Weights of a small mixture-of-experts language model, trained from scratch on English Wikipedia.
Size: 8 layers, 24.5M parameters.
Experts: 32 experts in each of 7 layers, 128 squared ReLU neurons an expert, 4 picks a token, a sigmoid router.
Training: a variant of Adam for the experts, 620M tokens, 9914 steps.
Below are experts of layer 4 (counted from 0) of a mixture-of-experts language model. Rows are named router (the router's row for the expert), up (a neuron's input weights, with its number) and show model dimensions 0-191. Each number is 500 + 40 x the weight over its row's rms, rounded and kept within 0 to 999. Numbers have three digits each.
After each expert's rows: "mostly gets" lists some tokens that are sent to it at least half of the time. This comes from a sample of Wikipedia text that the model never trained on.

# expert 29
router:523515498504426561523521509524478500429504489486500604484535520482548514500488492441520469520512494450491510439487464488520519486507584571488533450507527493536492450433514478528514515510518526457492437463508514454475496528472474489547484450524560511509450501515511426483490481461533490572482536448501514578472540480507489488527493528485489481372471527601567449541538542405552470432482473474448516572551527495494482481496597490516526508409485483499473508523405425475454479504513499513522539549544532399471581470572430509485540426512478484517585500433505503545509510506428546474
up1:491508470498473484421530413473530522473513522449413478527526438568448550446512509522557530516551453480487525500558473515506545498459449554487450486534417492512521450380494556582467465482500501530496493411511532509512488541518553478461546546460493497523450489530525469559493452501511508447431492458464504567471508534562545519492462479647491538449436489493481506523520491491503495441505503524483502459541438463470425535486560459487463447484539585432521437501488527507489522459526521520520562478492493528462547509499580527526479485504499526555402492548430494487535499586511502502
up2:506531470512457538487519485513460441381444472504458528525488476531451483511477541494539572537545526467472428491559432519591566497541458506532552480538454513480497493494440510467489440485540473493475499460506472449469541489471545421435499515477596510460463511520446497484524447506528441501445511439502506446605491540541522451506486477488502585515447501513491522487527528534483491480476574521506483525514459490436425533500414530469423524466542482538458463508493457482444520488523468461402507544545515530572561508413566460494533405530516524501456488489501443517414507510502503537
up3:613477523507491502531561463544452513547478508492500567559530597492458550549508482522485558531533453490506501473468450531479544502503575499516546506477497469562494476416476548508493465499523528433509474385447561483503494433527513537542473483536534526499513489515416486512504507477522467582515495511572532473564504517521433450480556493524550515455477487567479486559520501532520542499533510487566557488424481492415506498474460428437422526523493523416491516483557493532492506522486588439486535427490440470495457509499537485506509538561511581468521455501442548409511492520539500560
up4:473557544413483485507483433477521516510576493461459536511475548499526468467531555557519494467505512512507498483489448487468509451438505468394487520440546544458488469505534502522509499440419456486516507479466555578452479521483440445520475518526590508486518474454511531547485552507448572409485511501476507557493502497470449484459514528572458552462527510515542540554502585474554502506467572515469450551413462547454509537500614496476514522469523523542497528457499598524510485478616560517489410484498493483549491497520515536550494451493521578508480440503531555506449475566498507484
mostly gets: " 0;", " &", " 2;", " 3;", " 1;", " and"

# expert 24
router:460538494405566523474530519479482499503470428474516565504479568513501553544483538476488555532456530494567438496523537514518530540445489521514477496450558564466525425463509507540526444539523505535507450511495492479456455458502475503498467471580510452500463541527553413545420512542539559543498427473563496528492509573509488556509640465502441448462473511526558489466454484459560490430469456468415519469527472517486525528512537486458476471517522591489460444507515485482471511457550590486511535485551569429526500408456522459542455480537509494444496439528501482492502506529539520512
up5:526505522534557526535525465572437432492464508445470539528524450509538507456417488477499526543446440480472498555470471467481509491507524547539474491512446457478493414517478453461477482472443493524474433538493446448482533551365460527561456560514469464511498421528542500541596441457548454504529524531439510481441580503460536571481557489514557535466490470482508510487509503487531491476536433532538579506460533527475526474485460531431527495537490440441459516466478486517453517527515536543523461523542535491514618464492493523576462557543564538484486411511456483488453503485504518547
up6:444487509474569479552492456512595465478451537423537502477527500527578557465501549515490528546521533472498513500487498514595497439517536519553513425499476556516553449456549514492489503434486466527477469531452488505487555458488477457515507536572518545470524507467497486531475457455535517475501510519526603446526517533555504549563488473387548520461496423512534499496514463566599449454452496460411532523504538473437572510520562467464547509482423486488482538470509537479457507498539514426512504517442540513497491521439470536480439475483468467523519473517533520609497478450513600471
up7:587471485524514545544514552516381500469543459492487508541520523565456444570615519557467526573591526458501476455520513483464469477451513540478534524526510480502496477524448472486536480511458573497376511501490440488501454547509455532503466450513576508529495498558502473500511468466454478504460512466467488464538499506483508484484483523500470511484482513451525427533497469493559506500570457458491460560528525464554439496553491599494522477528503452482415517503380439505460432463481503515495529437522507505519602472497505441524524568530460461513488492409435511524474490491477542534
up8:506469513505487528488527499459447545482517495464489554510451525457468514577464546458544484459557502514498496550515411518528479480486508495555437537412560514458559540402507451461486476514470487450547487482560524412471510438522552566583501509473459538492465483458492479471453457576574531537525510482522494488603550549511494493479455435541438549530510456484478512467472440511519535488496476583517553516502532506569412491530465464455486489444539591579524493420489466538472572548442478494518478518515508462477553523546531475520480452536523563482512486547566472536556482556498518486
mostly gets: " control", " damage", " body", " addition", " acid", " power"

# expert 4
router:504509491559546539505456500572500508493508451465500546562526505505487479506518440503451498519485507454548462414546557497513513505462515537492530587443520534510529473510472473489447465459494482511470475454521517474521408453475514545579453474490532480497436498507505434510375491474559483502470467487534561496535552512523527533484549509511480448442501478516569508568471584453535591465476466442426565548504533535552471565490493499413489507529519585496458476478577516496487484483531612505442547490501532431477482514511465411559501528523466529451476472539457554423475496503448539531
up1:490501525493481410491495491525466539459465507476506493433460545497459528455438451483506500528529556517479513513456537550491567524514539469521527506462453522479502553479468527523528546540574437437462523454543546438548534466493521517522517498499536416507459575577576512488569508527507502462547454461416543476545494537517483465480539509567478477515515495484531467503446462459505561530436501518514493491513484519466524497558505523512434473481527560426529445386514558515524362491463487622491466452476479496452532500479506499524432518480422552481528538468469526469499567508453586453
up2:528528511512461516562538494427516457410483486512488605538572475419495519484556503415467550512473587513499455502467518541491525523569544496491469606565491466525502466538490574489458473505483502462474452451494544488516537500511509492523494504545508478546494509481508520537509527537440535463476473550403500464461584442466552505545513490481510473502387476530509562556511461542525547471458538525437491500550504446468454487354482507406450537495465468492453475552483559449528497507546479441499526480439520489562561504503475481533511546475553530482474503474510488498512543548514453508
up3:426508448541485510480473461488528508452523474529472577459535517456504515477452516544509569474487459539494457540461481459522590490444492458443511461465531520403523496502560505502510526553530486501481497458487400526534484462444467474517443461497484496442499558492555552505522539431538507483441525481418544440448489481452522478490521488499485576479471501467626457480487554498506545474567541521475493513530469439456497548478547438508492427551556475505526397414526486501508438498528521462500511551531445442485450495534512585486488591513481541481464547464491509532436515569456529480
up4:450542525529483497465531455517492527491571520491536590531509556474463551496517512444533570533519442476556477527460548489469505445447528548466566505474459497559506481481513543529502558476515556513472497509466508489437514535508502429496479530513457467498490498475459421499429435510541430511513592480506574497464452451467446550562499427563560438526439491394596562500587500515507517441513535504459519465494557482527489504534504488506445518491551431531502489500509467571497467535504548459473591432486547439477517493470540534502453447542415505493586530522469539492495475487508471520
mostly gets: "\n", " non", " same", " main", " early", " pre"

# expert 10
router:525535548493459532542557506523504418495518501493509432502583484508455469524486465489471494459557469401537453442516532486433504470483477525486538504481482476542568450413541522563462519468535473505557417487462501439497480473503540477468518512527526404518433527489422494442472560530511484452523461452444539491516561463572502470582512461520504466447459466545560497611550533518564557497445479504544466551555570494534529527446549475470478472471462565516425468497544527552449522477559504529452496489518488446504534524453560462507510451536519459466505502489498565473504546529462553504
up0:495568519508499496534528492444437477473509499518506517452503458528507536445542465505478457455505489555532448451449536518592542520484493492442497416541477495505424491510528556510531480491502445527508483460543437428532443562569500496550506477432487500501450505568502458571499497468527476475523509423456523551464538488493539535453467448506561460497493443547506463485517568503473504518567489547521476532546494553510512399517479567413519457487426567557589520496503544486481556528565523443493544487588549457562499467504540477523525549508598470569527501488498493567492503555494434464
up1:540460544501524460489488453530434588445530495473566566483493471486471453442470515521537568473576538473513421516515499507501502494433438473466450508435457512474531488498472515446502495529534484481471471428476527475507497486499520483518468496477528468517499506546472483492403486523489511476421517383574457438475545524488464447524523512495509432507508543468517537500541560442505534549576506481533470574489469498616497518412574534561499468559480480521517389572476498454472478477485530557488477495479467477498435402522522523481449493544523455575548447527562509499542509498516498533
up2:482486472432594520554581496469462507458457513502525467514544512561461505432488509479481437427519467507464591524554527506508507441573502541497551494600552533510456472450459520484531585534512483544533469444530500457457499503437591486553540413553484510483476519539548501505530488457532514468485521468450561495531447517574485449508497487459434460448473427491446484589452542490535451448471562565543515470522530548485484514527480504464494453451464514524525498535528513459562523488465533446546571437453513495467555469480506442484463548462429465460553496501501516472555506507498506463
up3:502485543575504464573512452530505498522500471488461592472529487553510487425509503478490470466524512494504532538537566473519513488474446440556566569519451458466507522477484512534544551442457516386475412483462513452589442436436449475494501518491433522498466557535459471466470470483539506508539515504486476473477521485431562548458454487488546517536522438579524538517470480438484517493546476513494474522512528459487486541474502454473525421420460497401452415537531499472490418482531563505491430511510476421508488425457506450443511461502531480474475512432563497488474537458473542461
mostly gets: "\\", " \\", " JPL", " MPC", " ITA", " Mc"

# expert 13
router:460507483534563551552514409464511517404540431510506557573545520529540486483515516519402467502497411491532526447445505483518487478517514487512544511496565509520527413452485520534470512442569518521548493485516522473531518499402522503538463529570543506495485502511484446478444487458625558463498469500493519477500525528473489489545581476454545502438460466456527486518484543440553530496488507407494509549503584458552504478475503488416461501469504511490515508511514482509546494563504560464458520537521507433462490449498469610602499435469535517547504452486501542462456477454508529552
up0:472509531521569557524478428512520489471568498529502518515468543561438456555507485446462459526516505488489457523482487503569446587510431605537520475476568437484575440517481526427482486546494520568505423479510452538464493599425518567532491508503444509511488488495512524433530485502558491498487509516508510533579531499517521428488543445526572507492472448484537481519554542542538524575498461504460472525542471496481478584483502610488573529504537428455466560511494409478536499501509535513486497566533600457465482509477532562516496515457481490528471420482520483470492488471532529501
up1:453432508495459536603519374490522550431490500534439475475568443452529485497501479491471577525534485503486456485458429473500487474401481579499490477463492507531554521520523552536524525511467491461502472472415485481469405441514415446462408517513511537526509515419489475539430434524503532531569546476460523556544471546548440534473462506497528536512425447455494539577496566456493532463481449486454512472455479447452494536410518545441476497553523482519521481491541513504464500497478472505535486443472502477483494476486517409492533534497527518559470440487528509472486521516482472524
up2:564456571546466500519501534496504488518478458493472569508549491482562475519510578540473443521538555522470573501480522573435470492456495560484540504469533592491541490481530510561491500469469589518420467493490482510516568520510454489512540480512514498529522439509497503565585554459477433438500531526510487503544538490516480497548532539518526495499505572538523454550543494487538524523430442489516504525454482491458481543482548459469542541498498484467529481477474476562495522486585491506419464471544539476480524466451494546526532437467502500521496383511579511580502517671474448459
up3:569464480516515505472520469393420526491550491434515431440459468504545496476453534475432485521539543492564549572502477543503483481459440508526484495461528535455505545482479526510592565470518511490471495468498521458545492459567469476490492538498466497464514478505528384494504507462517519460445487424587502425485497477481485450509523505520520461499539524452474509470467478446525535509501484536509539435434411441506442577556531490453476491544557565494430501481507445477513532476545477491463549405509504513452538517519490549530441387487520477550403471527526551510477477569480486506
mostly gets: " all", " an", "/", " such", " these", " any"

# expert 12
router:499509442539372549554560486526482471470470488494463517531611521539497515492530450513495499476542498449515460488499450506506485533458565550453466461470545504472527550439525452496459457504486498492514491426489503454492518534418491434528500509512495521524418517553473466562502483510557485499470493453463575535488566520532490505504507469460536521430438535511539468515506572425510557453477449449462456540508484493533498490489473453419524475566505533457459481508440442498477486502561506552486408484572540480534488423477567508489470464526463554548589483466460477583527555467445576475
up0:526539490522491495485535507506489517491477552509453577441566577512517513425488476456448503479503543440516481448509530547469490509483512514484414532482510492517487471477418454533551469498548554501484541456432520543588532481516433382414495458503466580520522500547484498444503531461477417476494436470514472498494530499484486523516579455499494528477472515543464516393547546446494513422488551429452498512486529496538470465491565552561451492503472473456507527549450517422471548491477500499509465476484468490422561521530513469577481540444535496562481477519522527543407543557566504462
up1:493565510481434504473499480515582557488454506518546516492515516486446528496545532487515501506497442471584514512508501528532594441571506446535525504459462544459517445452516457525536489481485544443449477430562549466504473541458451468522458486509539456599452576545496459541517476555589445422491423457460459540545567494486475412514451532424510522460526553484500473486411463524506539507514464551474498463471558551528457556547501490502524440486549547540537454513533500533483522439498479442478538549494465526434480425451486528472469526479519565472530486475542505514540508556430495491
up2:450486444549535509521514455472517469498591474509536494444487512553529500427524554455478521504481483594493529498506519457486528572468533434507469413470510566532529504474500545546535500517531453522421510467503541515442486508454503496492451526466500477489521544544453484508454456539501502488535483478507541460436457536586478470574526526543403532470508465464494518610498588520510506559511559511418463613484487396524532492502475517564546554506530469538452539507532513554466573513564557455452441506454534460539454493483498565488493497459547556461525523522481530534538539459519516481
up3:480477434466507480472487538475472493427455453462489529558458520478513490537503504539533479429466417470461476434475535462521473469515444509432515527457397449504450524482510513434531430508493464517512497496440468498513472509490399511511491541546474432441513568452503456598490474535458486487499509524533551518504591602500458457460497461439501482508467502539515478445582425476514560519484511431512497490510542484537402498509559463562489425447463487521470503529476450532512469452550516485526472557525486489569493551519487530478531536502552389502523493463484412489438498525533491482
mostly gets: " between", " on", "On", " from", " through", " along"

# expert 21
router:451456481474511561499528445465489455517493420463570509469481524529482544518449463531493517496554506477535493513552516501548543501421478533483499432399530552491494369428462531515527470504516524429534448478474506467546488492461477482552421415542539486535440527499575441531468483488500574487477551509449508456515507532556442503502486456484547491436504516482540578494495466431566510471471535546470433511547445460459510442520548528493494521449495546496447437463471528479507561434549500507555518520530575473530555476442544568562531484461536518527498506503504455525546497559507508570
up0:499477459477548530497481504487407504422522543423532479518470489480497505549528465457520551509519505497522539503491597530510490454492567544525509473518512562479511539426441477450523496488571488528483460493476558417489509515525540487618556475484520471478449505509462471472476489575507535443506429509555467470475484571547534513558506511528549463528530614480514537538418481513554492528403454489480516498537476472477378536554557525529505512472527450465455520566458488539454539495503553441490554534458490488429484500465508467455489483444452487565562504485475532477532546525498581520
up1:578494507448497528516519519534521445497509473474464460479447534527473541554447486523435507450536514475465504550540518570454517544468540480391450472464483562458551493449506463520601522438517476427458523467563473391496528536521504400559502510497519516504518511495481467443501455412519451533476508482499489507594478521510432464482542473488501444524539538548494481521582509491533530491555460520461514458464502536492448477520520431465516578475465505486496445431517557470423450494529547563500493480500428503531526503498422470466482544571483528565540485497501478531604514465487511464
up2:443491585488543511517489531499510457468475526436480495481505487603459552520478536465483596560458523468560475504530539572458521518488440489517490469468530533521480460460501504467543493499583535460492516492599554511532473461504558536449504499485431418497460529433483471479433577506486515524522426491526489504469590531486466556488495512475593520481505449503522540534526507507520484466512451458455525490503553467584434432468454428457479471378437489462486476491529500494459520419447510599522516488507485521547489510500498476461469461460558509462445524550456430519479534515504467529
up3:523505472536515489527487451480471479481485516511508519540449423443466503483459473537481493442478494489454531480420547469526573546442509488475446443548375569429555458538446495462494525531498402497527500544622535485516485444555528515467534581436491556447510539497518500486529488500536497479457427556468464515518540470511539499478498523533464524545452510482492521496449488520528439541475460551432520521552430527423494478512515422448535538522480506531547531485483429539506488462530525438470499511511525507510513462456395446565481474440456456578514463442519468535539525509505561493
mostly gets: "tic", "ic", "ner", "der", "tion", "ish"

# expert 30
router:481478526506580537483566527550487482477491421512511521515566565509503501449462518579477587521498501503556475484521462518538509475568465541497494523519546517437542482406515467533483483455478470497523469472539502543521503538499439502534487483546534478466493424499483507436443412459566537460453465480474567529509488491527524454525566522541536510487493466480568491556490546485572589507575455546425494569480518487489497467452557501464495457425516537504432504493550549473482513459559520562536507570597479452491523515485556532537486489538519553505479448520541458470569518542425491403
up1:487452578496517547519458516517499587462503503498489513516454524537497475527472507517515478504510468475531467494514460449468548616432509494497485531488518507505491497408467533561574480522507537535534457512526532514431495499495553514535507451533531469478478529519548428474500419408552473565520542467494588468477494520464466460519512470479476498509462386501564578543490547475549541444571523527513471506552545537476493515549438532564532549484519497480515444470511520577489563437579480491462445545538430504469521496632513545531446451508552515522513500444477508474555496556473543515
up2:449563500560532595487461545430506549547494490486426551477534482493525464497473518506526524501484519548553479530460558532517444497564503488472499502460535514467492430464469480504518435468524497512539489513430464494509529534548568483574440468575442531482511489494522506540512422442540456485444572466478438565556513549409593531550434521422489484505481461450524566473508518460525492474551446463530487553524485515572493454469529477493438563529467493472472466431497486487487459475553490513550522500505535480486458488521491489478421451494482463546474459478380539518579469554506551512
up3:497463561492515554454607493483563581518500533431476495510501515463491504533488426539541489425489457461471483421465483569504485495535536540538573506446514558535496438425515468524556495504461547536476523447507497494531529496523499468479488542508500500488487475511535494459549546497549512459560539482544493474489477534540505504511489525483518486535475562526531499525423505513486516526477463458484527486489557480511488492494487441411547566442470534481527556494445483566424484490463505518500503522468450462482436460516499534505483366536544571466458485356495495633507451534447443519
up4:526530538520439471486555505476472490463468516521543563513588491444500465543505459386514534537602491428487520571507553454568519467395501542530476473523521493434523520476474517459450521532465523427492479484563461495460508539464464440502494538512565475499476561566453411447546501485514465501479493500448532441495484496530489515528476486505517499445457507438496547530491404500511461451474424525545533482488481469610526472498514515495609503511447477505455445528438463545525415457521500440503560489534474498509526515488539528552452513490553490507531500463539574489481507495494584501
mostly gets: " ", "\\", " \\", " years", "ร", " days"

# expert 28
router:474539475478471535541590485454492507482522427491511491452504555480541530426453546533516465517536508487520486502493486489522497498463527546455475488566522534456504424481532522526494480533463520433495460477517499481495451524468509454476455467593573460545415479546484463507453517448470574460468498465524539496553537556539481549504549498484485497428543516492523501491486578465569443490455576527436443541550435550528524516518523457436562463434511556455459437511435536445492493409501612493515455486556559496524580396457486480516491485466484472557477454485482492545500486491450455501
up1:515485502526450593500496472485495516482501527487435431440463530505521466502472509484509521489450405505474533500515550467533482478492505559485466486533471502541563519463481532565446489538508482463503537567453503523528513555521534554545525414482465550478501400551502438417513518559440508503520497572450519492503482486526521541464498449460542467491522534548563525550506511568550531461442545508446449580463527406537566488560580499583552554488550469528479530423479559475468539470456593550514475482457455446453503537500435526516462468551515495504524531500480475472530552581505518476
up2:526474437489540512585508476490559458461508475467529488400523478503549452478513523433541482522434518528504451570521452517515482529554540617470545445496454445493505491461423560518491492432532483477444522499496543556475583454488530547563548411456496550477478416542515456435554447507461496531574502502506508532503488443523467482511495479520501507487495502512534415538518429530528548530515499497487494574536582484514512479492548460547443515428531434502487495521468516559570536524485515474548460462519513428440578504451545575514524549501502529506495511493503544560549476526512476547
up3:497480578536445481481465468499521530531459375408508511521544527510472535435481504483560522486451441424498427504467529507526447581460483435459535498466505563422496543476491452500518520501515438453460502482510528470507499474483501462518470488470498471526506457628512493539527556507555470552497531507523452547476461509527491518452488463491505486504505560539487476522503495525487516468505513501492549529546466457451476474413482441450546488394495534453447491548441529573479448468549592489525507536541495417508459424451512499576516466528567428534550498507513513482582494538448473490
up4:541464520506543499536525461460462423436499410466437518457555487457561554439528499455539508543522467495542479467472468541519552540490496469461479551488489513497480557490495499473526466518495550469504471502567494471388475480389530448530540494521543467568376518520468534487492479482507448475503521513525466479475504518515451579454463477399528498460480496520486488504524529488509545484556434449519564544441448529514498514513473588400513484443493582480491439470508534488490540497497460499484502506488494503468529507470461476460515400521498531552496496509399434411441479456497504444
mostly gets: " States", "ism", " Angeles", "idae", "nia", "ology"

# expert 27
router:501499464515535550520533430507480501442490438447535497410501521525499519470473485511470508498591500480509533509529510504454557544426546601485459490513483521465561473431447537566493498533515477417500418496487519490515499496428520506581488451547521490531396452518532497500531540489516493530522546507547526466543499536550484491496512437504491483435498492457515510495501436452608549500483543521459436576519489438507470513557543520519526503415482570479422433523558527527521500429492535491532474478531528450508542442495542471561551503527452508583503588433481463464501534525423476492
up0:500457535481500460493520512507434568503500459471553442455486533431496493461525545526522531524545547493521469546479547490513503500459448528509489530542507529447521527508488513515502426496503452484407501450537523518494504540405531496463500439472552463526475458569597509507471500534506548516501522529498475531551550484462561462508502500539512547455504466477495442555416507471546474487443490593533573450540495533501447545510473536514580525564521608478524505492457426508485516484483560462535517467492494471455472537500400377430558514512459497597551486520523546528435534549482530448
up1:532469545557485561535487538479509473508460527463451472495560440467535508464482539530509530450491511505512432514533496505493493509522566426540555518474546472427492524542485486433445454518531522503541516443474516463438477469456434525509505496569479425524517522490435477434492529500511370416540414506452466530530491524463485531519458529490536594533531496436536450549535487467523473444504386461543467533516499536483515546539548566499464462480494504478486535502486477481536530493504486506515507471475509464426451472532587450541468492423536574447531476494477581509448507487571582448
up2:561473431532546498560503523496522498484509470463533496475515520482521498572498526611482531489487544459515509501489467488496534449523405495547512421539457409411475494497432501525492516568496544473498411501455463464481406514499427471484406464518520549407455555462569464524527494456478507500509547527527470535493583526448519551540525458476508541520474438519507497520469478500471569518475443495557448466456461410498482478519494418489465552481495535510445506472551574496486480490466443487464505554589507433495521526521526550551515494471567478581459526516496493518474484483495546552
up3:513473531478501490485559482475494474527528529620498468569475434490493527519467450571500520486494502454470444537490553483457505360532547426493481570488531526499559495547573483525424477508503519571469491518524395487494540520493447520487480428536519487496496492487499543519472450546483539510466517539522482570513484490541483546589496567492423472599520460556498548502466490484505511562486537517513581489512501528516500515517470532462489499546564557498467498509471579420463494522504423515569596513439504516521507523496450488483467573467477491468410502530484509483462511442480485425
mostly gets: "ko", "ka", "han", "da", "ya", "ley"

# expert 14
router:464490504524426621491552505492496507454487518490493408524551498568523441475547477515441473515487491501523522479532514501557515574488516588519548511438510518494547512473497497516473475543545519489488449456429477460514523529476467458533465441543520474503401522459487496398491493537503506528456443436507475544492517476579518493524557509509530543471495459454604414516523597480531551484503463488445460568513512496498505497475548503499575559546462523499463508436445469443446516496518499473454446464572513424477562522518512505551510534439456476508484470478467459558539618483479509486
up0:483462523478484503490545526462449448483524529508501585588505598539510423458447488468450490562494527506506498519504468415491481493417451501485527514513508540494488468480452546493429485540506483521555462510566526475516419548492507431523458530513494536486459448530524454471507427504538534454469479479479544438562481485485489526518473480534514450466478452563565558569503532500495478472464443574449624596500498511478515514584521561485541496535493509475515520460477446535436527455461570519471521434495518448442487538484479515518420478492470523510543518488571550556526545500458556429
up1:516536496536441519512539518515383460569486468548473494447477482461465437577512456459460441485474504480444491480540431449540507518439480495463550546436460460548520498531474490407509554547505432454474499521473505501464531612551505575486551519469525431576498497504510544567462479506453480511478462485487525486430517540527473444527515440488420474447461557522563442471453451455540487505480472469491437509530454538524479499501508561439532533504483486450450506563486510501533506497498496521529473561580474519483514467508548507542432532514393454495495481478592452505498540552482538501
up2:552505525464515529451498520488459547478497494510559510489540545572420499596470479454479490458484518478530525507418483517462515501451514498541433499446446493504449518452447510482536477530605553513499524521490493405541513596518452508540476507537471492480525498451524510537491512502506550487462492512501488496406510538555406518503447448501450490390473532413489475445490464443509515532528460525515520460516453436553517463529612525552432551460565579507484484488530509515541531456537473499495531486505554511500485494524573531511495482469479555547504540500556473464462470577484495385
up3:458530573518458573497548535529460468529546410535466523545532488476474432518455555514491505442501429520479494464523455450537560521468460548491528521504537556489511519457527471556462451514557532496533449465604527491518556492470467542534509443533474486503474443487502523458558455526523490543485577523489465498465526447576492553497575485483550482450489463477572499540459515475472446565546522515432563486508501450483406531460519601369517475532546527558502517475528515518501432525513487520525460480546518466438452517552500466491501516507483464494570440463540545525487449502496471571
mostly gets: "–19", "On", "–18", " died", " there", " 29,"

# expert 17
router:455464512499514544477512584528483545465560435501481510514561542514473473523504441541428454517451470433501485418478526560548534520499515515526479529514497527518551404490492505532436443474520541454541466462465463456515437456480573531516455470568486518566473548586485464514474528450469502532491470508509497517505561496524575538450509516505561453449432494515518511508535496481565614507505473439418519488507477496521531482466490500476449485505460575473436438524586514516462481461555524508506516565564589426535516467527440409533469521516497479471486458487500468447497520523462582523
up0:434507513485450532595490467476466500529512484456483525445447496605515574481519421502516474548481495575521535561449503568558538442461469522514540524555571576449495460461527492481489514467542470493458507548530475485519455542534494525493469504549539484508513530532508525521424442450460413545522495458468511569496563472494538492555551473523510429492489516488569519518479455475599511457562490574530453538516438590496488395530502529502523417440498520524474449540516463432530476503585468509538472507539506478510547503546561493490476479506446470522426485499485525485518515557448510496
up1:565509439438543633518512456458407482376514508458410462479552575567522524541474551543488468478508492492460498462520538475518524513536507477460523509457448532528558460485536407477520510492526478478512503550512472524524499517468554493501430447471562468544496488436526529471538465508472516562524493477528521602532567512536538523530522545443580525497452471544510507513434535508585495519526470498453518456507530504481517467436491575496512554496570519517475476479478504473439605498478506487563455485518510474449531489494470468466433572540426511493513509524480476489469497528496529563
up2:500493500489449562473541509492457492464537519447447494498523497551551452526452555483440497467512527467555535444504553533540571479491522485411528514506523472463449560439579546498410418465511497482488461571499567467460469483524519476530457446461489534538489547444494442480482526464541467559540524454568466478545553442458526511517500512528504457505469526537495524523528473539480539510494475540436538519510463472492581435501538489451459497529436530511521567508531573448494549517583467535515555486533530530450520540472472534463416448515561472526536507467513487472548503588405455595
up3:436542547555449521455538507598459472500530501478535513537536560467546535555518477442513502469490533517490432502524523423484520371585421497513578542470505514417512476519532486500511466513551517540577530502560559506519601455460433513540512509518474483486506470491525509483435457578516505556494516487459436562489536495451527461509569507461555544459465471506541465507523556517563551496527485464433536501472511574538482470469498522463452576455487474457492507559553461501573514451491513570480555426493545467534525520515465459506489464515549480572496510490489515505551560512517474506
mostly gets: " re", " co", " anti", " en", " dis", " sub"

# expert 0
router:567491505483440490499575476466521501503517439508450571565495528461485477500515467501449498467546508466531497491495428460473615478510494458515557561463511538498502449466510429436507461477526469519522507479550577492559471526452534462552490487501527510490423479503514412438482491510563509506454449418482529532471522581507599551510483514495538428463491488524514458506520533458556579511457538450443477501478534492487521453503526554480476499541504475462477476531449547470492532466585567482422584471514511449429521422556485499461435466532488489532554421518516471559492558544494496553
up0:522518542453508496518551421464474530486400541448551477470519466494531516541530540499535589436569521464508494546523524516496441485474555482548446460446486432463510437547499441484528438498526509566526522504513523516521476504493493478519446520515520537587479571542481522422544444481476548521442418587538563550486550509508531536542505519530578450451436484504519528488524559493540509454535445523521434552434482526547480481545564534511454514519575482581469439527448468439472449497473480524499523502484504486424432465480471525475549492488516522510517554520419497567529474546471528516
up1:545455449527552491598525450488570469550507469492394543496530480526526439508481504551519510467505509517524468436525521548476437422465492529472544494513456597439463489499404469475543557486442524474478487462497502453506503524460570472527495530491483568456482512465474460491497497470547535597476562553490531484481531527499525550500517430517483453539458544551514521527448499516485514479503455470486498516496469493557523528455428447508466501504489497473506493565510503508451486483560568510411475593575494497552497393461545446518513542510398559466456472462526464534465522423502453515
up2:489409511525495567463496431463541540511580521531470479540490554491436488443459427410494548520513492532533479466490507545520520561506520480508519546513501556540499435536541459439526436554574528469582461491481560423507441487492457528478433487540427489432475495423546467461587457466523535496435461520523502572481606524520535577543542489548510517526484472484481513519503521508492503513459465451437543482559456495535524480582522546473529548527517538465564528532504476434494505518471486490492459464577488464514512523554446517499475470478491565456483474477509541455565517504422495493
up3:498552472440463481513565489500533473472526405356540560468523471477560497412494483482508543551521525502523504458545490493472559533524511495521483470547484537523449494468507533472469550438541498464549528443432595521539473499541549527492455527496530450537528484481547535449522525516542491539433578506497547483432499533463396531513537422534454521483431494491522457497495520468555456469454535499521421478499511512438463515515515499531442514493543484448478447467504496474411465503552517496495516524515478558402528531529517548495557477551412507556484590513488506451518468511540446494
mostly gets: " its", " their", " those", "The", " These", " largest"

# expert 5
router:542528519598474519501548544485495542446482501442529554535548529518526521467591440533493505540562460451561450487555527487492507473443495546484528513505514486567514509432495505448474512474504432487471412549529502485512451411471508488559468476568540501532439482591511469488483445531510475554453482505521538551503533452509451495505489513563484516506499490503569431588510530476572482430510533480425493547525512409487467499486526457410525497543505497481451447486449502451449451430487579498520532531522572479524541497450480456572519458540482478500571510422500544511563531513473482461
up0:481489543450568610477501504503487469504486524446533524419430551517482463462539484518514508559505497512500519536492532535479489436605558534527504479523497531465464488527516571510513519526522481457532488481490535596516521476501511524544522508490475495457487444463474507484504544579498586430574494422513476583494495536549485518471420536482440517528539435547473479483501556434485527525535486592442526522412473492423486472483520523430466472442500477546433496480559499402505523424553485480444495522497463486505431563453471526536523506500497552538459455501513467445501493480478556411
up1:460485480505513486494488558501530524534449516481431504493498541470549552511551490557523463495477503413502446524483441542547486496525515515458557472480428489529547514467478439458463426511416459535460494458558414466531489531445516557551478485503483504480486509495476507555444505498507484511538466512490516399469599455462472575462497410489506523529454425490502532464531465470492477484468611577545500510498522607479495439509456480445465512496467496539424478445536529465473490501500499467511550500516564500491513463515663503496472533518486429575523502469474488522575507462488474498
up2:548475492532478515506523464498561521506497477454553496509524594490529521469501560535526504508429495540458495535527413447571537477490527516503459505489508551519498519541506563429498484589547451522512508544457503541439466507460487480490580474580566429493507521450541511484495510497493449593533543490565496448521473567448559539422577502449504489411487475529487530479487526520541514404418462525509489497464582550488538460506565526513466532487479518469447477485481473461441543469523508439542489488502472481423457483567503500399493490520450436567533539444476476493497497449490426518
up3:433539403515552572508470445493519546512482497462569470546456507452512552483541465402532529597480448531550491487547478479434542536543530524432468541502495519576485500505526542495535521509509456439575496542444514530543459504502587470536493581495495477469416536524534506535463540402507519453538498472510553568479467529544475458559503500454452506494464498502453527505513527426549554501487448479456494524498453493448498515514491537459518514490407544503540519588490462542474449482551469571450499463538494509447513496484481510518508564520412585571475497486464521476523486477495502554
mostly gets: ").", "\".", ".\"", "?", "...", " ===="